{
  "n_layer": 18,
  "experts_per_token": 4,
  "d_expert": 48,
  "moe_layers": [1, 2, 3, 4, 5, 6, 7, 8, 9, 10, 11, 12, 13, 14, 15, 16, 17],
  "routed_scale": 2.0,
  "n_groups": 4,
  "norm": "rmsnorm",
  "lr": 0.00884,
  "seq_len": 512
}
Below are experts of layer 10 (counted from 0) of a mixture-of-experts language model. Rows are named router (the router's row for the expert), gate (a neuron's input weights, with its number), up (a neuron's input weights, with its number) and show model dimensions 0-191. Each number is 500 + 25 x the weight over its row's rms, rounded and kept within 0 to 999. Numbers have three digits each.
After each expert's rows: a language model's description of what the expert responds to. This comes from a sample of Wikipedia text that the model never trained on.

# expert 42
router:461525499511505527485458511504458526503533487524485458468509512511511572517467544518479487463530468488510486485489533497530517534492505476466455513495543465484497517498502519475483529509514473512521481485436485486528487462531477500513466493516452513514514502476496553501499501549514486541465546475504513482481482502505468521527484457484510492492499495507441513507476538526496514487477505501526494527519482463536504492491495528516473487507425470483532497453487531469524501532503465465489488526482474532489477488534500495476523476519505520529456523529493515498482463477486550516
gate0:506506529488504435532488531535541480445543497506504503441489534434504515482458473460485495517504495488472473512517517499473453463489522468493496488522470519475491529515517443493524506494543523519499484496500488515508468488525478559489502499508509509484550488474489476493498529515453532494510457507460485505516482512510529545483480471498511504512515525478541505540513533558457536497475497505512530517499488464511477457559504497542521482510531503513469507518505476523492481532511489486514501491484494489540492522545514510492475469491513471484488486524470565492485481517471504508
up0:527520480504496484533460486500476520519513500478522497485497491534470503497493461512486524547462467498470524515512522446510456511488487484435474512484518473547547516438536490486491451507481532500499476503513501486509506519506477487455509539526508476523489512509552507486491511513449500524521554517538507510551543492532514525465504497498517476527461445484491501498481486492506489515476480483522483440481517510547503495473520517483479510481537506496520546501490509520507469506517444526539530486479525532489489472487485510491515529488510491490472500491546451524481486479543476546
gate1:565495495562494467520473476526491459486485545543441524516493483520490520516506517470521461515469527489489469511538480484523508481515505507491505530547464511506498519504481530513500496497502507494491487519481489532487479491496495519532509539495456531485518514505449490545513518532518480498494473471506539524517468514448505493522493477452463511496493531510521477518542468509492509489525482478492482575506480506468463509518457476495490487471501468539489472467509551501485471509457503490489512461466479462528519497527484476452535510504527513522504500503519495446465478514551494518
up1:499513529499475478514508532508468435535457526486514495537512527505493473480533513518502509498496514460482484477490513521506507524467505496418494487516489482475490483492500487491488496520522483464503488544506504469489480490552467467526566551547495515529470483473498497486494523507549497551505460488568519506498522498508516536545484494504505483478498512488449476504516486514483522457481494478503453484509511464474505479521494501494538507512511484502523468481498480476499535469532509493470531556491506489480431481499529530505493466536485504488461490502499461501497501513565532479
First letter or piece of a word after a heading, quote mark, line break or hyphen, such as "d-irector, ==C, S-m-okescreen, 1-840.

# expert 9
router:553503541494513474511509487536521488484505476490460495587519447490496465526493528474489464525470520520511494459511474524501480479466528488469491511487496463489511504511502467476504509499489480499508499447526516499518498494524493524527553549511525460496534484515539502521545485486479474486464511541499497502472502511504517515474480476497462476525473497525508529498498498520495523510529479547486517482438518483472518529482505513504494462463520531485477504465522534507468509478517474494486541481493458475489546491492523532481470527453490526497481501470561481448539527533485513510
gate0:478500511486481521523530517472478489508501515536491532515483520494514511466497502493516483479497523501489572468515537480476497494477495506496472497462531474450548510535540466518478473540504541519507519513520523497505499451505516524491541503501505497500533494501518513496472501443481497474506528489501493492480549506515505514515509476507456526479482492539482528482493495531473502543567487551500503455499493474515495436520531502532449483485567543493504525514496477497546520520541507532493494477517519497494465498460466540484509518496506499480461535547494473461525530505460488526
up0:503494476479512535501521484452462505518529514494472461553520474509535499514552504497491488506470498464469478500466506523446496487461480481483524502513507493478499464496517495485496467481494487505511466501504513459465472490499496533544471483517548523519533521530550530497476474495527516539464508519489475456472544454513507486520513496529483503516512449503476565510500482479506522546528459483536503517516473512500511513487510489476457550519529501415477518478497529485516551512503474488474504482500507509539504464496501484490450521531459498485503467519515494501492544506487506509
gate1:470501457475472479479482500511489456538491484521448481562526501516462488550456543480483513535492473507522593506483464487485528502507514506500511529513527522490478458493524485516509494534498488496479466522519499504555502474543490502448481517488501514459498501534518544519505478470506485506476480510488537502487505490507523514496523502499497505537491487495542493545518483518488494496494448509462414526520561475492492514540505498539479503504529510503498483499510504511490522465512502487519523530520487487504526495508483503501477487452512462463513528528494510461454523472507503538
up1:498490522501484498508533468464543510533507483489487510501495480506480489496512484496526505528454539499524528474511439487518529471481499502477498489512519494524488522506547468480477476532488520510540527509481470467519473484501519486443500502467491546481518483474494479440521506513438502482484501513548477482525561516497527497524507506495469463515525491500492498512490494484501504498484474484493526495532539489501557500511519484478471452495461485535477488497538506560526496511479545466480541481564487494470501526510466511533482521466486523478434506534529524503496524469553503477
Function words after a subject in running prose, such as was, is, has been, 's, a, sometimes, often before a noun phrase.

# expert 15
router:513495497519511519501483478530519469479525501481478480497523482484514487498504537483518468488499502492517518526507522546482474456496497465476462539473520514470506506487454518519506491492447526495474495488512461477477527470558513500499527499500512448460495513518525483505550489472520516523478488529481500520461460540475473509480489492493514467492483473493580488494485491479488486543461515534489488478429509499529511532510480495497514459494481526495458475490541506560471461463495506525480547486495504453462521506521530538471487541477519528493468468496529504467528473482502481478
gate0:525489488520473499491494486497472482493493500481491453529489533481490478480496482494477525461514512476482540527487507518489461513540481479501529526468443490481441502510520525475500499484483530553443519499431521507522544468515491541507553510501476502510478498474522516497509517478508529525541484498526515523471494513510483513504477511481525507488453491482532518481508487490503492536560514519490478495553488428543521509498494520470515525535503495530507490515491508535469520519556539495497475508551557494469469542509561499525505494465513484504509511521480473493481512498522535499
up0:545533507508498461476524482491487469491496500461507509548498499503496463534498497528477479516532522475515501481506520473504448547521529522533500497477478484488489519514477539544516525486499502467502491508559544510478477471466466440523543463503491505523497510445489517470510481466502433517512505477501494475500519516527488512495472548507503509490475485498528569503484457518452485520484553460493497494509475473476535469550459513527504507531501501474490509488493470514457486483505512474520534528512501485501523544503498494513538545498457473472527519525482503488506476470488505517
gate1:499432493471484456470496514552506488459472504470517501498511525537464492513477486510463488519501515527462555512510499523499497499484461483483515502498488490477510486474509521484519476493481529519467493486481506505484513519522473516540442485510480491518489504495497484512510586452536505505494488477518530455446479533452516502492542500464465522503479533504510466498508487506449497502495519490470526478516493500515475486517438483512500493493482472538488497515463530524441498521474498440470497514479500510497505489475532517534476481464527501482502497519509564527509550479514542499
up1:485517484523528441538475494532481486521471440514482514540484497505504537501523485477468503455550540516532523458490472488530546495500532513535488529496524488485463509515497543499538492542543480534526530469519516472528483464517545474541518487508503497483490480487500528523520493486485513522500500514482500536503476525479515502473451516495509532515463530513511498492508481480502508500538538548500505503527504516512537492462514492517486496476518503513479530471500511517512490501549539489507499534474538446507487565521524457492505505512513512478525453554500518488499484458494466459
Possessives, articles and auxiliaries in biographical narrative, especially "made his" debut, plus as an, had been, 's, his, In.

# expert 11
router:511529530476483474507491487497537489526534510467471466547462494487513480488530495488516465512516487500493445514494547511507511464498513481485503503443459489496494537490505491476505484474509485508509534536513512496501476465549535497469494533518499484486528485435465489538504458511530553519519482576509540478473470515524455514490507482454523486467497459504527504492502498495538486519463474496527521491465535457469498508501490492476472486520502527504514496498515521541499457536507505499513533467469466499548488483509521477457482458538489531526473521496535541496527484514483508487
gate0:492513463489534484496536520513471449540494492458523520523503493537518507480508499467470530492490520471514483531482485467548499506495529436536522506488466471540501465508516537506524437502483513538482470545488506531516516466484509560486499511487482492519442471504492487452465476456533513519494478506501526492490507499557488482490499489451501479474501529479508465511513478436500470477489511519521541520513523551525485515460482501533525475475496498494501489497473471487514498535494520551459497527516502474484494514502509523462490499545469495475487521479494463478516478493529494515
up0:482512494478495477502528501470537461531517451479460448501487525472496495492478516485510526530488496527529517544479531490511509526497487481503456469491505521498533453541494543458511499469487511467491531508512515537524486545524534510522491533509466515464510478478467514463525455461545535473478504519464512481483477475524573494501508519531531445505526481521509539518481499504525480536485535506510494525539456515467506534462498504522525494513506491512503462509488483467508438486498451505485502506505521465504538510483496515523448490469486472504493511514489476513501503555516503492
gate1:579495495505509467507524499544482482485481525512497498501483521507497484492506487498460455530516505503481471511514512502524501499503460464524499467517477476466505560515543530532469517494471496507453465503467465493502468460524557488463500499491519462541460458452495465501484488531504498517516503496501454506489439508533519478542494511493499515486509505520497488509528501505513485550497509502497468515509537493481464543477486499566497493462475463507524448529503522518475507470560513516512503511522497483508472522493503542472506474464486533495528458484479473492487490472513466532
up1:467483477503537476523539456525517458493538502536469481509513487518503517472479512498510461488525509465495485525471518486503482478518483543499481520507484514451477480500463542499546486510470510530448501489508521558520480481511510526505540478489531474482541501467471499492480486479505500454490489471483485519488497467500526531483501503495580534476457509483508504473516501491538522464451504511462496503527482465544485508530519505478478503464480495516519502496510498504451529589532519464508520515490490451494496467518493489481508498481494514526499471460508505476467531451518493521
Word-initial and mid-word fragments like qu, trans, res, depart(ure), plus non-Latin byte pieces (Cyrillic, Japanese), often in technical or math-heavy text.

# expert 43
router:516502528514507523512438505508473517457520470543511513510508460549504543496488546547481464441525470472504535443485511473542519523504517501517516503499487474488500537516492510470502546488478507481513500506437491470476508492493502531475478478463452532526483513522481487479506485526484497496478551462530507494517465475529504520505490474469488490536502516520477536487491516529472482482488503492498491514545459492490494463501516564527477493505450471511529525477496496454499500518461485493505472542522465532504491497504466527496514485526464511500512502510474483484542485519537544466
gate0:465510481476489544528525492490513501529486538522537462488498511543526514501524484487487524504466488532512457528529502509480463485494541497505494541483492502530509530495467464493473522500497487490500531526505524485504462506529523504494520463490513501492494494479466509546473465479529555482511535508527540483520497531480466477512513519519527506551558492443523531518465502531518530545531460488482491481500496545533482468531515501511436524469490497489535507484530526540451533491423486536466451531506504499492491498508518496480522486494507471468478475491475482486494503508477512502
up0:498474506485494512496504496453505544514487502518522477545516466496472510501526491506538472526499501567480513486487491517491494505455505501485510482482515550515489501471505473490518514497483500535514479499518511516451491488498518492508515504539505501523491465482505510502540521503500498507522464518511479518515531492500494507517513512506541544543465469509549447483479505540573503516488525456548541485514502460509509475444532487457507469487438526532513506478497482508513502509563490512498509508558489494519546495544517488521539516477472526447543488490451507498520490529515532541
gate1:496489485465482520483478495501454510475513490491483509543452474497469486534457476508508545461594485508476568473515552503459502499464525517522490438464507459508477482482499503496560545533477486477443521544502535467456515501497542492526468522522510499472503508469473471531520509495486497488482507495483509493529459506521537521473492490484488504486521485504515496490520490471512459497487494515540511483478498477530462478497470507495505509559495514523489505533464476510469497490516483528465471489562527467488533504523500492515492504499492496480520504504496491494529503484504474496
up1:510469528517517528523473511475534491505513507497500499465509513475535540492513496485504512476483478489474436523482494554430479498474499487505560498495467511495498517499469494490445477493480495520559483489502506546483526513492504532500522516524529492475489471494491549484529428500493496505544477539508495529505509453554463467503495498491507563486524485507491483525501497508483452523494455489484547507495506532488428520504492469495535505475520484504482503472521550474483502516484518511507469523478512472487535504479495490508502471474464479508470448507477547524516461495496498499
Digits in vote counts, scores, dates and averages in tables, e.g. 6,225, 4–6, October 30, plus word endings like ashore.

# expert 8
router:494507495491476508516516486514489546519489552458460463498509492502508488467494490547533505520504445526480458530513514528494535468473513483503525499473499502508540489504454481441504496472510486515490476556500482483504499488529506480533493516519478493448522545453451460473468486493521466503520468559517516505516473466537454516519528513498555479476497465523485499473508469503545528492540517539459524510478532494500479477482535518465461519502497490502512531492489512494495454523517479464522511470493475510513510489528499505501486505513494494516463505477472574498541510490511521490
gate0:500511508540532481515506542523529474519486462492500516497510478518558470503536484452495492467499485485481470463510507509523491485515481457538469510488507490438477514486519495530511477519462490463478519492502499474472539533517503476509471480528507481483509527519502519544554512541483480459530481489532486481506463563495520513464465489482506515516503533515530477541507486478510538523436503487479478505496464490537493469525503494481533508520498474560543489501521498512500470520470481501482497476496535531548511478513472495568529496503517537502486494485497480495512514566477521507
up0:499492508522474522486493548502469523473483519526498455475507469512505506456468537471519495531505515474503503552476475544512495488521453513517497483507529474517503509498458484440471533529527469524472487509493514505468483497462441492535493493480482514479475586519488492480474514480508491435520443482471523561518533493502433524515486518533507514496507508544448499495463511493473485507527505531491465484497517502544491550517477482503487468509483500488484498494532514473479490499475515442537488482514525491531536501500529492493499524478523500508490503511522515514532521514501510517
gate1:471500521474489503497518492525507498522471492497505504455460529501515538509471547504512518528487479516504495496506541531496530506483488494480532509512516553553462500472493489497515545508458557496465457494532475485475490539481511483532512542544511539537511503488500483502475520568549496492518494496524524517512500525547515510527521440510503484495483514512456469513538509520499502527505533515501475463523459503504449498524482478500485515477530470549498517501481477516507496550508489529476455534523514532493473524479463530484498535528474490449495467473500502458485512509477462490
up1:535495461478503497491527515479489499548474507498497488482521533490513537482553463469488565517517514474480461490490515540506435529514518469445479498531551516539496505473475511460442502465490448512478531499483485516486518519541526504533516536447518473495460459517523484490502459484485498446508516512494499509505525472544468473524505531495465494535535464535514501508516449551477507460498504510502504470522483494497486489473510503494493538493508515514508529508506502486530460489506505478455486485514488503492451474531488499499481527535513500512525504495516517491492481515509524452
Line-initial hyphens of infobox or list items, table pipe separators, semicolons, colons and line breaks in structured Wikipedia data.

# expert 13
router:518509550476486519505499517500513512498530548467502471530477520495478480491499473511509469495504481485507512491464566511464483449492498461493517551443478504475483522523465496498519486459507499479504501529492479437515474454602528488466497509459500510484496481514502470516513508512538512516501483539500514484460491531488453501508505517477529480504514448485545486503515505499505497514460471507487479471494534490503499536516493526511475481521488482477509514524485497538501458489525495485523569471493484535516483503543525479464461498550527520507493472507467477527499484481525494465
gate0:489499515466457541494483494497461555528488447476510500504514474490520498502485527509472494500511495504465482515523458517423475509511530517500521524489432485522467484495513480479512501491522496515516478486486490475558517496477488520526542534514504485516534540496472447499524473477490501499507493507507513517534495483477470498524505460475488475495529525507491524472505505518476490511544556472491499528537502471506479419457514469503514531534520503446517521530472469494484476513445504487527496515495547517502545510511539523494476497489501481451491467476516481476486512474493536469
up0:473448492486536469515477499506494505482536496519531492491516503508511525501514554466483479523512515483502522499469478486489482474506515474517417494497528523477490451564514515472486552507497525520541501466492510496532455471476513485541498522484484481468484493466492497538479494513518472548508562493502534551475510453490500464500541524512532533507489526498511539512539505476515483474475475475514492545504512535497467517523515558536516507496460517555463496514492550491491518522546468512535520506494495476464492531497476501529521508485508516497509478508509540495516484508494506519
gate1:481488511466477482511464493473490555474526501562487454535509457519509505491473516512543491539460498479499529500499476483505501514479520486479525488522473487534475474551512523499510494485518503527490562492492478503503480489501532495492526506478491514509481560497503537500533520501472491509485494493483505529494471475524508470492486527479495433496502503484474499526483550507466477476507483472450465514532474493470507486462489502529526465522453458532520529497468493469497561494513448482542507515510460521496523497529471508490485541473543504462524462487515459522480473462483512470
up1:496482475499512481487490492497510543497479489489508479514535505470511484495517488481472515510545473539485501484509527474539524467540510476490520534450493523518513495504528501467462507566489511477540464493479512477525516517518492459513519515465484484515465515446476536499486495508517522534498484480455505543501527527472520511537483510497543545502486464477524516472532446463539529491492526529456547501494519510513485528454546508481458543494516502471501561483518499510539485472545489506466456497541484499535543523495486506547522495482487523495482529529480501500485508507520493480
Possessive pronouns his, her, their, my in biographies, plus opening pieces of longer words like pro, ant, phot, cele.

# expert 41
router:508507480532502566491497509479493498484528472484457462485507483521491567522490540520471478459513462498514542470468524471568510530500492506495519502515489474505445516494495528488520554470509496497517479496432500486489493489518520517498451512495468513537472468496518517481498482513484482537494539463513526519486480472524485510530520504484512498540487509533494534503464526521508500484519490498518467557521508495524498484507520514524478498492457460469533525486510526454518519530486474493474469535519491524498495513524450485488538473522444484519506502488465535492500448492509539474
gate0:541512424505497516547513552533537491479501530497487518516505486495507501524496506482463463580511505475489531506511532464509539472543466444530489476490469505525542496515527497500496493525501533459513502499522501487490464462502548501485484476521475518513447494458492529499473498520476507525494554453470512537512532498496510458463488529495524492500498502482522514543521504499512503533492495485541478524483545469502493495503505496487464508484512507503521481497505540501480535514523481478478513497499480458487509484463511485528526516464509495472499503431513490528488444532519511535
up0:519483488488480471528511520498489496478526511500515475509490518513488479507563486466458460527538556465461507540465470494476520501519502495529545514506509500507537502504488533457506515488494496486522524513517528496515505504526483488447517463498498489482518433469515526507477536456508473487485520511493447507488523467488504480484507536557478530514510462533492482503518500491512482487500509523488502516537550436511479482459474473457495508508500507524505468484456544479540491518554477495515514514477521536489529470524483466498515523459501462513525500502511485483484481499521429532
gate1:493471434530504513501459451500536484505479465473468474495510518493475505540485523484478478491416459535490505487478481520504509486522534470529481473458495508506449447453527473480525488469482508501523508476491470520495519478500550533549469508539495501549492461478550502502499499499474503500517512491457525532484484496516499462493529484488458521548516549503535459524514521493528538537499503517497508518504514512499470495459519488536483485475524532504506498530456466505531507504524471488477511501526519505453520498491477495507506495537495502506498469505515464515499527531510482475
up1:476494516501483491486483525513506452503460492527522498491523467463477511548511489496507502504537503473515493490511496522503507537521536470466517494493459479502480491511509492453514499544534522490506479535525503522489478524526488495510499513493500517527504516484464541476505474463544490440452477463547476508508496501473461495535532475540512502454555491509479468512552530513478539529491484502513487510507481494510518538504479441462511488464510497455497438487500477485546520487505502478490536525536455488527511510510510517548512539522469500479474498497487502471471457543507504440
Capitalized word-initial fragments, especially C, D, J, in names, taxa and tables, such as Dr(agons), Ass(ault), Aster(ales), McD.

# expert 52
router:482461492528504510501468489469518500445470492438545559492478515515502495477524459501495534483521458444491514528472490514501507477495531562456490495468497512439524519499507480490503536530506515459533470480547497525472519559419514484503515513494542477508489483495493495465503512475487501485488456505503473525537538487527521481473514516489522509493517492479499481471549480497471494490499500474508505481512464547448466505497542474498521521500485542510506478535481511491517517517472527498515500524462490542455495491467525533526505511499512504477513501500474469497503512524511496519
gate0:519525495499526459496483513520488495509495451470509527510470500490517488505496511480498527493475489501506487480535494514481526490506482464529471497529475525496552493464502486534470464487495523585465495501493455494590500449518514454477456481524536505512498485523497479538491485496483473458540511517524516528494524496517489452481510544532528513513478500485467482521532486492486494460501499469511493470517529518487463523500485492489455561491470511469540458487511535485501557460515487510539470498496515497477471499522483501518497488493483486469542511504498520449537522519522514490
up0:512510532465541491460466478506526527494522525495555493556513520498491500485501500476508464475481465463489488517510527501460533502496493519500472546463535489482527499524499504495482495517479512511528520509503551483573499537498518507492514520481519540491520545485492492483492525484538454498506487497512476476484508445493534517526497489502505530480512457514496538479557499511532517471496475533488498522530519478495472510539467462482477464486534530490464501500448505487491509501515485561462487484506558502510531562459532542524515491488538500515491510470485468467510510510529504481
gate1:478487462475484525505478473459504485498502496501496547495503546487465544490547470495513499451480470520485494551566497528523516492462497534512465518486490517541498526532525488504493544496508475510475524473513533493537521512487510493465502510493497487483469497521474492482508501490468466493535485497420514473498532516505553489524505528542490509484504510532507489491494491490492479465530522483526487472507483453482456502496546493516501452506513505480487509527490538488539494523581467534465498534467476446476496492501499499491534464557505494497528479506527473480490487482493532500
up1:486493489474466510493431485480528489532499492508453526473531533472494463514503520495471475540512496497513477484536526520482536529496519472469518528489512474495513534531535547516479494544498482483523471512503532521558510512507501499446532460481503498517511488514515496458467491532484507538468499498501474480496467495510523514541491519466462475546533526507470503499507503484506466520526471454535522530486471440533533486514500516468529493491507503572496492492463509523513513494477534517526477460530500527515508512449493477480552509473525502508462534512503535496503510516540493486
Trailing digit chunks completing years and numbers in tables and lists, such as 967 in 1967, 018 in 2018, 37 in 1837.

# expert 36
router:528509476489511560477516501500475513502539480527496487485526488519497540518442516523462463448514481523498518462490523515533504553510491524469520487548497478468483536507480535504511496511503500486508519497441526457484485496536493521504491493494469502508481479534499502536484484513526442514469534482495500462510411460548488486512497489485496493506495492509494508520455502556498502492508507509481506507493522504541484506512491542532498491495480441463542543503531525475484501533492493478496506508520483565499488463542445489502540500545480500497512504521495501502532499501535537489
gate0:473492498511495515492515487477498453507549487486505494499523442535518515499476497559492509489514474507492527552481499473493508502448505503544504482533512477487496519532539477513487473496455438494461488518505522528492497557498523487530527465481502491491465467506515477505522494545512526514505491536488488440495497512511474511494533534512452519512523530501528505485477538519579516463468478512500503498527477508546440506504467500513465497464503490485489522497534467511500556528487525478518512525528517512485470477530501489523497506543516509425520486516488509496517521498534511478
up0:512512522518507476499488553526447464537451536463462511526510494502535488488498502525500572539503536458567491513502495516486479503514478485534493527467498498498543489515489511547489460475523494513552517509481477521522466485488477472493550539527552460506497481516519456484499506474526529506529482551506503534457528528467486499483492499496522499512523453469516546498502507517507462519478519514512491469484487525520497490484517504503480506518482522547508499527512514506557483535527513503517508492533546494504523497530486482483507474503465552490527507505514467516464505493465523487
gate1:504507516502489486482529509494488510513472503540497517520515489481519511525491443504467515485465485502497492547485572509466480523515514516514504474512507538550528496487484505490501489516484486485461464483514524463530464510531498535499520469523486521501475494546498486544494482489541488571468499549541504456525452488502506485523528473481488504477516466480503537513542511551499547492522504538470495541504524513515486518486485501520528473490517506526533512516513494563489550528505502457491501505499538500550502531497465505495546514528487505498490469503532523500493565511554527502
up1:506500511520508520486485510476533488517535478484503494507476556540531495520486475506529531456528491518501489508516495521479525468476527514490524518490486478520505529481504514497515480501434507504492460467541471489485497458507470503511441501459499531492542494510516497433451494474514529484530470485451508467487511509515474496513478543490490495490448515524530462528506545448546507452551519514529477494507525472478518470483478495499500521516528516452511537516536490486473515514505506478522504491471509514522490475499489495444452471532485499505469509464536489537505445521495519495
Opening pieces of place, nation and company names, such as Mon-levade, Afric-, Ant-wer-p, C-zech, Bor-uss-ia, Croat-, Indones-.

# expert 51
router:467474472545506475512498494493510497474495467457533538497489536531500488487527443513485545498514473480491528524476479520450481493514518519476504471478507509465536495521478488509508508535540543451534468461540518523462544515476488468539511501495517443525471489516505524485499514461485486500477483490517456513469527478492547494493507549513512504524563519495508501475516498490470484517519488454519490493495492542485506500505546469538509532506473517499515488508487497507497560496490535496465503505492548493466501487450522492522494537463538508479498459506472473472471492491495447510
gate0:487484465471494548517489528490478488472479487479536517510502509487525514507526501493513534495491483521475489464512503497462491494487559499535457423485470520512524538521505461491485528510582544507527532482484515531536504492505470524543484530495474481501531515508474490509549530528519537479489499533471505556475506477517508525522503486492529491491533539531526486515534495494473485510522514519476493566473494484492473467461477494537514478553476491488472491542481528532478506480479494527508478502531503500518520524507475478487527473499513485458524473517463485471508462495461486495
up0:499483504520491518501487504495497455483558494530490516557500494493503469482509488560460546504495460518486514480461471500456458516446443471566514461518510480543484504516464499490472486474502533457504523477526506505489475502474522467512507468481531462474474508492497531490485533486519488508489530466476506495485474543501532495528538510483504525517516495536510506510540515505492492485492492473483488515524527514494481476493542493518466442485497491496470480505513501482475512493480520477476477503512494506505485520494462464486518538496537509507474496544444464440447474474462527482
gate1:488553485466511478488496469498464466530511496489539501506473498486519499540512508514500535498493514488538511484500451510501488496571522514466480470528483549511561525450468533484456476486494513478496499492500498501541502485506470514501488486505514480493514527510506476517505501499510508484476480494519431507523454533502504490552537510516464511534548482496493499532473513482477480511503476494457531494455515516520496468504544542484455456515491500492482517475520553499488503511487506480475471512554507529490460495501514491489510527521495477448521505507513521537486447451449519536
up1:509471464513504492501480495479482482536480527507470483505513536543519522504501472484510442508496517495515479532527474519530512538506464461533510504493509496523526532521474486470503492506471447504469490555485489493476471539500505522451525463508496516451496493480486504458530491465512539534543551504516504501470555485460486483493493489549513472476468465481486512429509455486535536525531539472502487504511511520501484526471497502476507529457523485459512513522523439473523485497469515524526526499479490481512523499521480491511520529513507528542514486471512479511543488546496489499
Pronouns and auxiliaries opening a clause, such as he, it, they, would, he was, it was, often after a period.

# expert 4
router:520504546465483483507451518530517516542537532489448493531508470484509498491496525475538519515519481500494445488470529492507495433469513518482495530478466510517461535461516491493488470479531481530487512503515504483526484472502529510490463523523490483487508463536483457522471486556504509482487469506486486465496504521506443505487520541483549492497465445488513522481473508484520492499515464498511530514478506480470510501475479515506447480506491514511491512506514510511519500503509465464494489459503457496548490499560531486429492465545474520509472530461520517503511486477480522466
gate0:527502500494503554545486548524493547504499459493455533459482524502526512488486500472457503515508485475494508484521453521498501527505526516509482549493507496521465460486497515466492545473480527498488454516497525519465542529531494488499462513535509515513553495504488483496437505502495526511501529495479529491505502505491543474518521497524494482490521519467508522514491493487465518527536499474529499462488524501483503527491486462470473537525468501540506542517434534481498514522519508506490515525499529478481504539518516475501538526514502429505497445561525492495471476462507530480
up0:518524516534490522492527473531493508490488507525480481481456481493525486507478484478496479529501528494460562509455455470469482494493476516535496499483465513548471526524501516495497483492498511486475476464465526533507524475516475480513489498477489514489483503530483513519477495471507474482538498483506519514512516511467517479529539531475477463492511519518481495510544492484562496482442504509476509486509509517490539524509497528522563512509488482471464463481464496436509518461512484505491493533543544501498505547501469449552564518500517537476491515462504504524516455507544466509
gate1:493493508475541525494512484477533499510522496504459479478485457512518521495471481483493528491487464530470510514507529533462458543495497509504469470495495488518521473490544480571484503506495449524539484495506484528506542494504512556496483490507488455463501529511507486476493521542495495479518467513474525463492494491550504474496515505519457501509500539465521506503493514480529512445481446445542521534517549486509501501505481529475490479492483474563465501517493477510488525538522523464503519467551452507479494532469500503503512534509497484497518536532482455491484514482452527497
up1:480486517469487499470521559494525480526531515516502515488486465498550534518524512489521491507515472546506507507521487507528438549519530488479497467506507529536492489432496508472528505513495475510493505479536475485498466490523486476442479522500527502511475459525481482497511513490487502482505507508497487497475506507492451557459531488511499494533494485521512497476531481452537503481486500543530522503498476501549462476524539516500495488500466481494508468506521542560496487484538495526472480480467458503519485502548535531540494547504486554508503500470557485464462488493486518484
Pipe and dash tokens opening Markdown table rows or list items, plus capitalized word starts after them, e.g. | Hyper, - 1956.

# expert 63
router:486462513520526493485483511488472514457452503476523548505525519490498503494539463560478510504541451462479518530503479498481523479493514537521484511459482509435519511528515459514509533517511521483496465507544504499467534524434479515483494493497521480507497481480477477504509525476486502481465469501498511498514476473521528484471531505474489481480509498480502523473559459468468477513511473521518526475510485526465461500514530500497520478449470532543508508554491516510549533486477499479515473519488500494451496469452509538559495520502519486505512479502486469493510512529492460527
gate0:468526505506478505515460485513459548473540515503466519531492450512518534506482492543506522479512487541494504495477504510488477492480482513488506468482467483468480438510507541497489495486492472466471487500487480475512489494502459497470554485508509498487477476527499493482496499518471524464507513486490513496494541495490484411486519482494488513472477475475488474559523463460504511487509563491487495483504493488535461459555511533515484473504511502458484504503498470548514507496518509505518518536484459483478517516494534500517513485518485502565468511493528425509464524505552493473
up0:503525468493500520521494486505479512527488493446520533508503489565537491511483462505477537541512507481537521494483510524494505499495477498522494491476480476499481497490593471518501507519486514446478514487494515498520472455492507480498478522509477545525504485484485484486481491449495479463476529473493489525472481490478501500511523490476481494521473521532476537522488569505516512520447456473512463518486474507554497523529505537529511515544500505427477445508482507494511466512449507529517482482528486492518510535509506501454494512533472491503559481485480485515520516474499514539
gate1:514455507504558476490506504480536498508506447488533453546505545506506474482498495478462526494543527463488518503514519505513474507478515467523521527487509537461500526504516487506515517521483513523475485539505484530453464474523502539516478502503514521549530500498486497467470457504496472507490477472488482475505514487474499496478484490458453449490547455509515505492516471459506514504494488489522512525487485450516487448475506528508530448440556500498503557545467501477505474492505484503528483521453482531493467495500462478490487501520521512459503517523452488498535529497504489508
up1:460495448523503499536467497491517516520514519434488484464451514516500469511520505483510517471463493502491483502468458514482494470516503569489505486488512509502526493534516530513534532523523518525535494507515508509520479491482456505489478473502510512485520519533557495460488440517501542484524528494465506492519536479466515494490501482540497519511508488530507529484455500505453547513490494502518529482524509485526490460517541499449491506525516478465498478539523536516511463475521438483460490503472457511526483491500530538542527512518514517522547530522511495504495521534545536500
Last three digits of years split after 1 or 2, such as 004, 990, 014, plus some numbers in stat tables.

# expert 16
router:496520522455502494471454488484503513537541502489444493517524497477524493508485525470521503531526503499520504515498549515468495462494486514461498499508507474508454550484496487503515493477491473552505539537536508464525506470529535508477455531494509511511497443509507507537493466525496524537519504466482517477503492515497455541527511505482516471495492476518486501507479480491591508495471501502513508511513484505479497490511500523536468480546499528506468492508497533498541503501514510510480487461479488560536447480544491488483516451528490518534470585467521507526498504495488483498
gate0:499499457465471503482530517530471485488500491533468477530497521497512522564513517481440508531503490499521454489515506544458511499493466489550529490499521490531555433496495507537541460479508506498522456505498483471543526485499508507449449497527505536513482488507496499536504511458457516503493491459521538510500501530499492482483477501527454492520521495491471491504518525512506509487495473532513494491544520551508524474529484530510513508522508512534500484496508519484451493490514471501483483527555512502531461496509493475467539475490505519427490480509497523511449475486520460491
up0:483472493479473515514479500492469452534520463485476535464505495484481507494490492523432473490513539501512479455486517482482495582469537475511482504495464522499467502516458503520489479501484465501511497470475519510514490498516496517536481473536496505470511501569505489510537485502549507530563465501510518503523502455510502522509498509513544485517505544501519485461500525552476439498538499537515480525471500483508461558486512514518491501490467530507511502487477532490514482448506509518496474548477494465478473493515511522471520491496521498469519527490491534487498547525452522493
gate1:494512490497544484490470514527519496501459514492506508509513482476490523528494521489479520532447520529561514504472530515456525547462486535505491520532511493522544551462512523500506474509462487504482507518544559454491478538485521466515504507518470506512493469506482454549482488501505448506514508465527528522498480499504459483506494497512476534466494522503487482556529527476460537518474489442493532480499505521487470514461470487514502497492451549562517490534532487520479518475498534471487509511497481542473493511513497498454480511495463499510492508472489492487535524518500463495
up1:484444511521549503523512472507501516500459544523507523520490505503467500478519488504485490510495500525481489513490457482487519514512526513485499517503486527539488563529511502518470492476520499452495474498538511507480519495521487488500478501510523466492476474496544493519485497499519453534534481478499450507542475489523533458511481460456509483477481456467504475521472461536526546522524528499507514520475493527490429511523487507467507470523450459499530497529503460524519476539494526498463556477487523526484527467476459447461505502491483514525476463472485478491475490495463514526
First piece of a word, especially capitals right after an opening parenthesis introducing an abbreviation or translation, e.g. (Music Canada), (OVC), (Cementerio.